Below are experts of layer 4 (counted from 0) of a mixture-of-experts language model. Rows are named router (the router's row for the expert), down (a neuron's output weights, with its number) and show model dimensions 128-255. Each number is 200 + 30 x the weight over its row's rms, rounded and kept within 0 to 999.
After each expert's rows: a language model's description of what the expert responds to. This comes from a sample of Wikipedia text that the model never trained on.

# expert 45
router,205,216,187,268,195,203,270,214,165,186,197,216,216,169,206,164,227,223,217,227,233,169,177,168,139,172,227,236,208,207,184,198,203,239,194,208,143,241,180,284,151,239,186,227,255,198,180,196,232,174,204,212,221,250,261,173,210,185,214,237,226,151,244,183,193,194,243,234,201,227,201,211,166,188,236,172,207,159,241,229,196,172,157,227,254,199,199,242,192,147,220,180,240,143,235,271,212,207,264,170,193,206,210,240,194,191,213,206,189,215,176,185,186,177,221,167,197,221,178,175,192,223,199,194,244,170,188,180
down1,234,179,220,161,181,177,235,184,206,163,212,194,165,191,182,224,199,165,195,222,173,207,226,209,211,171,152,208,217,186,173,232,185,140,216,177,220,186,225,178,234,177,182,240,229,233,219,232,220,163,197,223,192,245,187,157,190,208,216,266,249,192,152,231,146,194,171,188,193,175,144,211,197,202,247,248,233,239,195,235,170,262,200,137,197,249,191,207,152,192,238,243,213,154,107,219,183,216,195,166,174,182,154,181,182,145,191,125,222,177,212,198,215,242,174,182,183,204,177,173,222,220,226,236,265,173,267,162
Description: Word-initial m/t, pronouns. Single-letter word starts such as m, M, T, t beginning a split word (millions, malware, moth), and subject pronouns he, she, they, it.

# expert 24
router,188,182,195,223,231,269,237,237,174,253,139,211,213,187,194,184,251,187,150,202,238,166,146,180,206,217,199,261,190,183,193,222,188,145,196,211,189,222,178,166,190,242,202,216,237,239,203,248,242,187,162,162,179,241,183,181,213,243,265,207,215,214,213,195,257,214,137,220,254,238,184,182,200,222,231,210,224,140,208,218,183,173,168,219,210,199,180,229,198,167,178,171,214,177,240,248,229,187,212,188,216,153,217,217,191,227,229,216,142,149,222,236,186,173,237,196,214,200,196,167,155,214,161,188,213,162,205,193
down0,295,180,166,192,144,257,144,175,200,235,187,157,161,221,179,202,201,220,222,207,214,191,181,191,236,162,207,198,221,205,177,223,175,172,145,194,256,205,154,220,187,208,214,246,189,215,159,186,275,152,198,223,183,178,183,199,224,221,186,156,218,200,221,228,131,225,180,165,209,197,185,165,232,214,179,268,219,232,214,230,215,193,213,186,225,169,208,199,207,226,279,259,184,152,212,250,173,184,172,196,218,194,189,223,154,195,210,167,218,250,209,241,193,164,162,193,205,163,222,178,161,197,183,238,253,221,202,190
Description: C and ut pieces. Word-initial C, Car, Des, Res and inner ut in names and words, e.g. Career, Kibbutz, beautiful, Bhutan.

# expert 61
router,210,215,224,208,230,192,213,217,160,254,133,236,254,193,210,233,194,185,199,190,164,159,154,188,172,192,206,251,192,253,196,222,174,147,199,242,240,209,158,181,172,218,189,210,179,206,198,188,231,182,165,179,190,201,236,187,160,200,243,207,238,241,188,150,193,212,164,193,187,198,177,225,204,196,225,167,193,237,221,238,214,176,205,243,259,211,205,207,169,156,161,132,242,167,202,159,185,175,237,213,221,212,205,191,131,197,199,135,168,163,218,194,196,199,201,239,198,168,186,151,222,231,222,213,249,163,179,128
down0,186,237,165,215,197,166,254,150,213,167,182,143,249,204,224,178,167,233,123,250,193,140,145,226,239,181,168,204,179,223,211,216,188,190,183,187,187,177,163,201,210,136,213,236,128,174,175,163,236,192,174,210,177,208,191,181,220,217,149,214,133,194,148,240,193,186,208,180,222,185,208,213,192,214,225,202,211,200,178,222,147,194,195,201,204,139,221,247,209,252,250,198,201,227,209,219,232,201,183,215,205,149,177,189,197,177,191,143,239,213,209,220,178,225,188,155,198,241,221,200,242,171,157,224,231,221,215,220
Description: Descriptive adjectives and directions. Common adjectives and adverbs before nouns, such as open world, main role, back-ground, through, long, small, new.

# expert 1
router,194,195,184,229,209,231,225,212,170,242,178,169,228,203,215,223,175,200,224,197,238,201,176,204,173,132,189,245,212,214,151,216,208,248,205,186,178,219,222,186,178,226,191,201,220,232,176,166,215,157,196,229,207,185,254,207,185,186,255,184,201,188,277,144,202,199,191,130,238,272,158,285,230,248,235,202,147,183,219,238,272,193,180,168,264,183,141,236,229,135,180,145,214,214,202,202,181,229,236,182,205,207,216,205,235,252,231,180,152,162,177,170,197,160,210,198,212,240,217,185,189,212,215,186,246,164,144,160
down0,289,178,159,247,204,256,221,171,257,225,190,173,202,264,187,233,190,225,196,203,233,211,177,212,158,213,155,146,205,202,228,201,137,214,199,178,203,182,147,186,208,183,174,184,185,212,212,174,163,192,160,237,185,184,115,150,247,241,183,239,171,164,148,292,131,281,202,217,255,211,192,196,185,228,232,174,169,191,212,200,217,232,167,186,224,200,264,218,175,185,261,191,204,211,191,211,227,176,173,218,189,158,224,242,173,145,238,183,197,193,166,183,212,202,225,179,188,248,203,152,219,220,168,225,202,213,195,231
Description: Mid-word st/in syllables. Word-internal pieces like st, in, ard, on inside place and team names and compounds, such as Grahamstown, Featherstone, Swindon, terminus.

# expert 48
router,158,190,256,252,169,222,226,180,198,199,131,191,246,228,208,249,222,221,191,173,202,153,230,181,152,189,188,225,189,223,148,198,192,209,210,170,172,209,188,198,185,221,210,190,203,231,183,186,254,164,176,222,177,236,191,187,163,201,238,242,174,183,226,203,242,162,201,166,184,258,185,200,153,175,258,164,184,211,199,198,158,170,181,220,213,205,150,160,208,144,232,186,208,175,223,240,156,202,206,190,208,180,243,225,192,263,198,209,159,179,203,170,218,162,140,227,223,162,154,238,207,245,181,180,171,174,222,168
down1,204,216,185,156,173,228,163,203,216,211,188,217,204,234,135,214,151,215,156,217,144,234,188,206,238,187,181,170,225,193,268,155,225,170,188,229,236,255,177,168,176,171,189,254,178,167,199,217,199,188,231,218,185,182,215,212,165,176,242,207,205,246,181,213,245,199,245,173,175,175,183,214,216,237,177,168,160,188,223,205,197,187,217,213,165,240,211,181,156,193,169,221,131,164,172,223,243,227,215,221,187,202,214,204,241,190,218,226,229,136,223,173,240,163,139,217,176,229,232,193,201,213,198,209,157,190,212,155
Description: The preposition of. Mostly of after nouns in titles and phrases like History of, Board of, List of; also for, in, about, during.

# expert 35
router,209,184,207,190,237,187,216,206,241,221,164,228,183,239,185,195,190,215,232,192,244,147,206,165,183,205,183,245,219,193,150,167,178,163,199,203,155,249,214,211,181,216,210,201,236,196,219,196,214,203,159,255,145,221,227,210,170,185,256,230,224,171,205,190,229,194,207,209,223,234,223,197,196,247,191,152,158,178,233,250,217,234,209,227,240,159,215,180,206,129,239,155,253,190,228,257,249,177,263,174,212,202,216,258,197,177,209,214,182,144,250,208,163,247,210,220,178,199,242,183,200,209,209,203,244,180,222,223
down0,188,181,176,218,165,218,200,154,227,180,248,183,220,212,215,185,168,215,183,236,229,217,166,188,258,163,212,225,260,172,216,191,184,160,191,165,174,194,163,158,249,198,156,175,184,213,162,167,212,186,180,241,176,242,203,179,190,195,166,156,224,156,226,251,216,170,212,156,193,180,190,228,233,171,190,176,245,197,156,222,206,185,183,252,193,204,138,210,213,226,215,239,197,203,196,208,152,242,206,236,225,215,174,251,183,139,183,221,213,218,179,195,155,176,159,164,170,238,215,153,201,159,209,206,219,246,219,180
Description: Surname and foreign endings. Middle and end pieces of names and foreign words, such as -ah, -son, -ford, -ley, -burgh, plus non-Latin script bytes.

# expert 31
router,209,193,218,203,259,233,221,188,166,265,207,217,197,154,184,219,183,210,196,202,226,180,191,177,202,229,206,250,206,190,154,224,211,227,207,245,161,213,206,210,212,210,220,248,251,212,152,210,206,167,144,247,187,225,273,212,191,177,246,181,206,246,230,202,214,153,160,230,202,189,189,175,232,197,233,161,236,178,223,221,284,212,177,189,238,196,178,198,194,150,227,192,215,183,274,207,203,183,232,184,224,188,199,181,198,182,138,138,203,166,201,197,167,230,207,230,229,248,202,163,207,237,226,221,231,167,176,183
down0,227,191,165,188,188,197,235,149,230,218,239,226,230,236,176,218,210,212,232,202,255,250,227,184,177,226,149,193,172,230,213,200,238,184,190,214,214,234,192,222,208,269,203,210,111,233,200,233,186,157,250,199,191,235,197,171,214,196,113,247,204,183,220,210,177,207,191,228,214,155,243,187,138,219,188,173,195,165,228,242,215,224,141,210,177,181,146,181,225,196,183,211,204,132,179,197,195,223,224,216,197,187,148,281,194,204,199,187,208,239,219,191,181,194,151,189,203,176,168,215,206,183,124,231,229,185,187,193
Description: Parentheses and letter y. Opening parentheses after names in tables and lists, such as Marble (2), and the letter y ending or inside words (Danny, enzyme).

# expert 17
router,189,216,191,238,194,205,243,209,136,227,185,257,220,140,184,179,168,196,188,215,246,125,187,222,183,177,218,243,220,189,154,233,186,207,218,225,183,196,189,177,159,199,191,198,200,199,167,216,197,157,199,205,143,253,288,230,237,204,233,227,226,202,244,172,203,176,216,156,182,227,196,171,180,186,244,198,205,187,242,255,208,187,234,187,268,165,208,227,244,137,192,177,224,216,261,170,221,192,213,174,172,200,198,206,218,209,195,201,223,190,238,195,164,210,227,176,222,198,195,241,173,215,186,216,222,155,206,159
down0,221,196,193,179,209,245,224,216,203,159,168,213,177,189,187,205,199,185,213,207,214,206,176,186,213,193,136,168,222,183,189,179,186,230,192,165,146,199,149,195,142,184,156,258,137,182,212,152,235,177,133,176,218,223,202,199,215,207,104,216,189,176,151,181,159,227,207,207,238,199,199,184,161,194,198,229,177,217,198,192,158,216,175,168,203,177,185,184,218,216,242,189,247,171,237,230,189,248,227,208,196,139,208,228,177,165,142,245,210,200,210,198,228,254,226,170,193,175,194,170,207,175,170,201,217,230,197,208
Description: Counts and quantifiers. Number words and quantifiers before a noun, such as three, several, many, some, plus the space before digits, as in "the 1970s".

# expert 23
router,197,200,239,237,213,239,250,219,204,240,195,240,221,169,218,224,176,190,160,171,212,190,222,161,203,171,205,261,220,195,180,233,165,180,208,205,220,227,165,210,166,193,231,240,234,223,160,236,197,165,183,174,173,232,227,226,250,194,236,217,246,178,229,203,196,168,237,204,171,219,208,231,194,192,188,217,178,186,267,257,234,170,172,238,271,202,170,208,182,181,214,223,220,152,191,222,187,194,231,195,189,207,254,192,181,239,243,228,174,164,179,248,213,188,286,203,156,226,186,151,189,246,199,219,210,153,212,201
down0,196,175,252,237,168,197,184,202,242,161,224,176,238,189,229,250,228,136,216,236,226,219,196,228,204,186,197,200,158,213,223,244,206,194,209,209,200,196,233,161,186,143,230,215,176,167,146,183,208,211,170,214,198,244,214,200,182,214,62,244,229,158,200,255,209,221,212,180,201,148,231,154,180,196,169,180,157,178,175,121,199,237,187,219,206,164,161,194,169,177,214,177,208,166,209,190,241,191,194,211,221,176,190,187,227,235,198,192,239,260,195,184,178,207,134,193,223,189,168,171,205,205,208,230,225,229,189,207
Description: Coordinating conjunctions. Conjunctions and list separators joining items, mostly and, also or, but, &, commas, semicolons and bullet marks in lists.

# expert 49
router,217,191,231,252,195,231,220,189,189,218,211,232,205,201,202,190,225,194,211,153,210,203,146,225,181,209,225,261,201,181,211,209,209,210,242,186,182,167,194,214,188,248,170,201,213,181,200,224,273,159,200,226,160,268,216,182,182,212,236,197,220,225,210,168,223,225,186,221,208,210,190,289,185,213,228,196,202,152,220,247,246,207,201,157,265,198,140,202,209,197,227,194,217,147,213,207,212,187,218,128,210,183,196,217,164,178,182,227,170,161,226,214,172,222,200,223,236,220,225,238,178,228,232,188,210,180,230,187
down0,222,170,196,305,184,212,221,210,187,206,176,176,220,225,216,217,147,211,207,216,232,199,158,190,176,175,167,194,195,178,147,205,214,188,129,155,207,225,185,246,192,164,168,233,203,255,206,192,251,191,193,185,191,215,242,191,194,216,176,203,184,153,189,214,158,178,249,220,174,214,201,235,179,256,200,277,214,212,177,165,157,208,191,198,157,222,175,175,216,203,168,234,168,190,261,217,166,184,234,223,229,115,239,212,197,199,165,186,183,263,168,207,252,277,189,178,191,171,146,184,229,190,234,223,183,253,197,158
Description: The it piece and relatives. The pronoun it and the piece it inside words (titles, longitudinal, cité), plus relatives which, that, what.

# expert 19
router,192,206,237,233,201,223,220,179,248,241,156,231,189,172,181,224,204,211,178,211,219,149,160,187,132,187,219,237,252,194,181,249,209,155,191,192,193,192,216,208,169,200,209,170,201,228,151,233,226,142,223,187,173,206,250,211,231,182,247,190,201,192,186,217,199,181,214,222,214,260,220,199,183,168,218,136,233,244,219,215,254,181,212,213,233,210,193,181,182,159,215,229,234,214,249,237,232,196,200,149,224,182,210,257,168,247,217,212,155,154,180,175,214,208,258,201,210,188,224,197,184,208,189,158,214,144,176,185
down0,180,238,174,231,214,180,197,188,246,189,209,185,154,200,225,207,214,173,162,238,190,165,193,208,184,185,85,254,195,210,221,171,161,224,172,198,186,225,223,226,199,170,245,215,174,171,181,142,201,176,194,194,189,186,215,172,230,220,149,198,154,183,137,225,220,266,200,207,230,218,241,188,229,207,190,241,164,206,226,182,199,160,187,217,206,184,191,198,165,230,188,158,195,130,198,217,155,184,224,213,202,188,202,139,219,222,206,246,181,248,152,171,122,259,164,158,246,235,202,176,212,193,167,195,212,188,178,165
Description: Conjunctions and articles in lists. Connective words like and, or, &, commas, and the after of in titles and lists, especially election tables and offices held.

# expert 44
router,219,175,201,221,210,257,219,215,162,223,164,204,220,158,193,238,227,231,207,217,217,178,194,213,204,203,187,230,184,181,203,244,220,184,201,208,218,206,217,267,181,224,166,240,208,235,191,203,273,148,127,224,198,156,214,168,153,204,253,243,243,188,219,185,186,188,221,203,218,231,165,186,234,177,217,254,199,186,189,211,191,244,253,222,221,235,196,172,228,149,241,174,209,156,253,238,187,187,254,170,234,212,231,216,204,231,229,215,182,207,180,211,200,211,239,204,181,169,224,202,157,231,174,191,165,202,211,203
down0,169,226,198,236,219,256,206,192,191,220,174,231,197,218,223,171,179,212,176,215,227,217,152,193,221,168,210,207,246,205,223,198,166,165,217,184,198,242,173,241,211,212,201,211,124,183,176,155,224,217,187,237,189,188,231,177,164,241,187,213,190,194,165,182,143,168,240,225,182,251,231,228,90,180,259,212,189,197,202,212,172,255,185,179,199,170,196,180,180,195,196,203,228,216,226,168,173,202,215,178,153,151,195,186,217,179,204,187,200,239,203,182,192,223,146,217,186,191,230,158,248,186,200,217,219,228,170,239
Description: List dashes and kinship. Line-initial dashes in infobox lists (- In office, - Class), table pipes, pieces in names like ad and ac, and brother, father.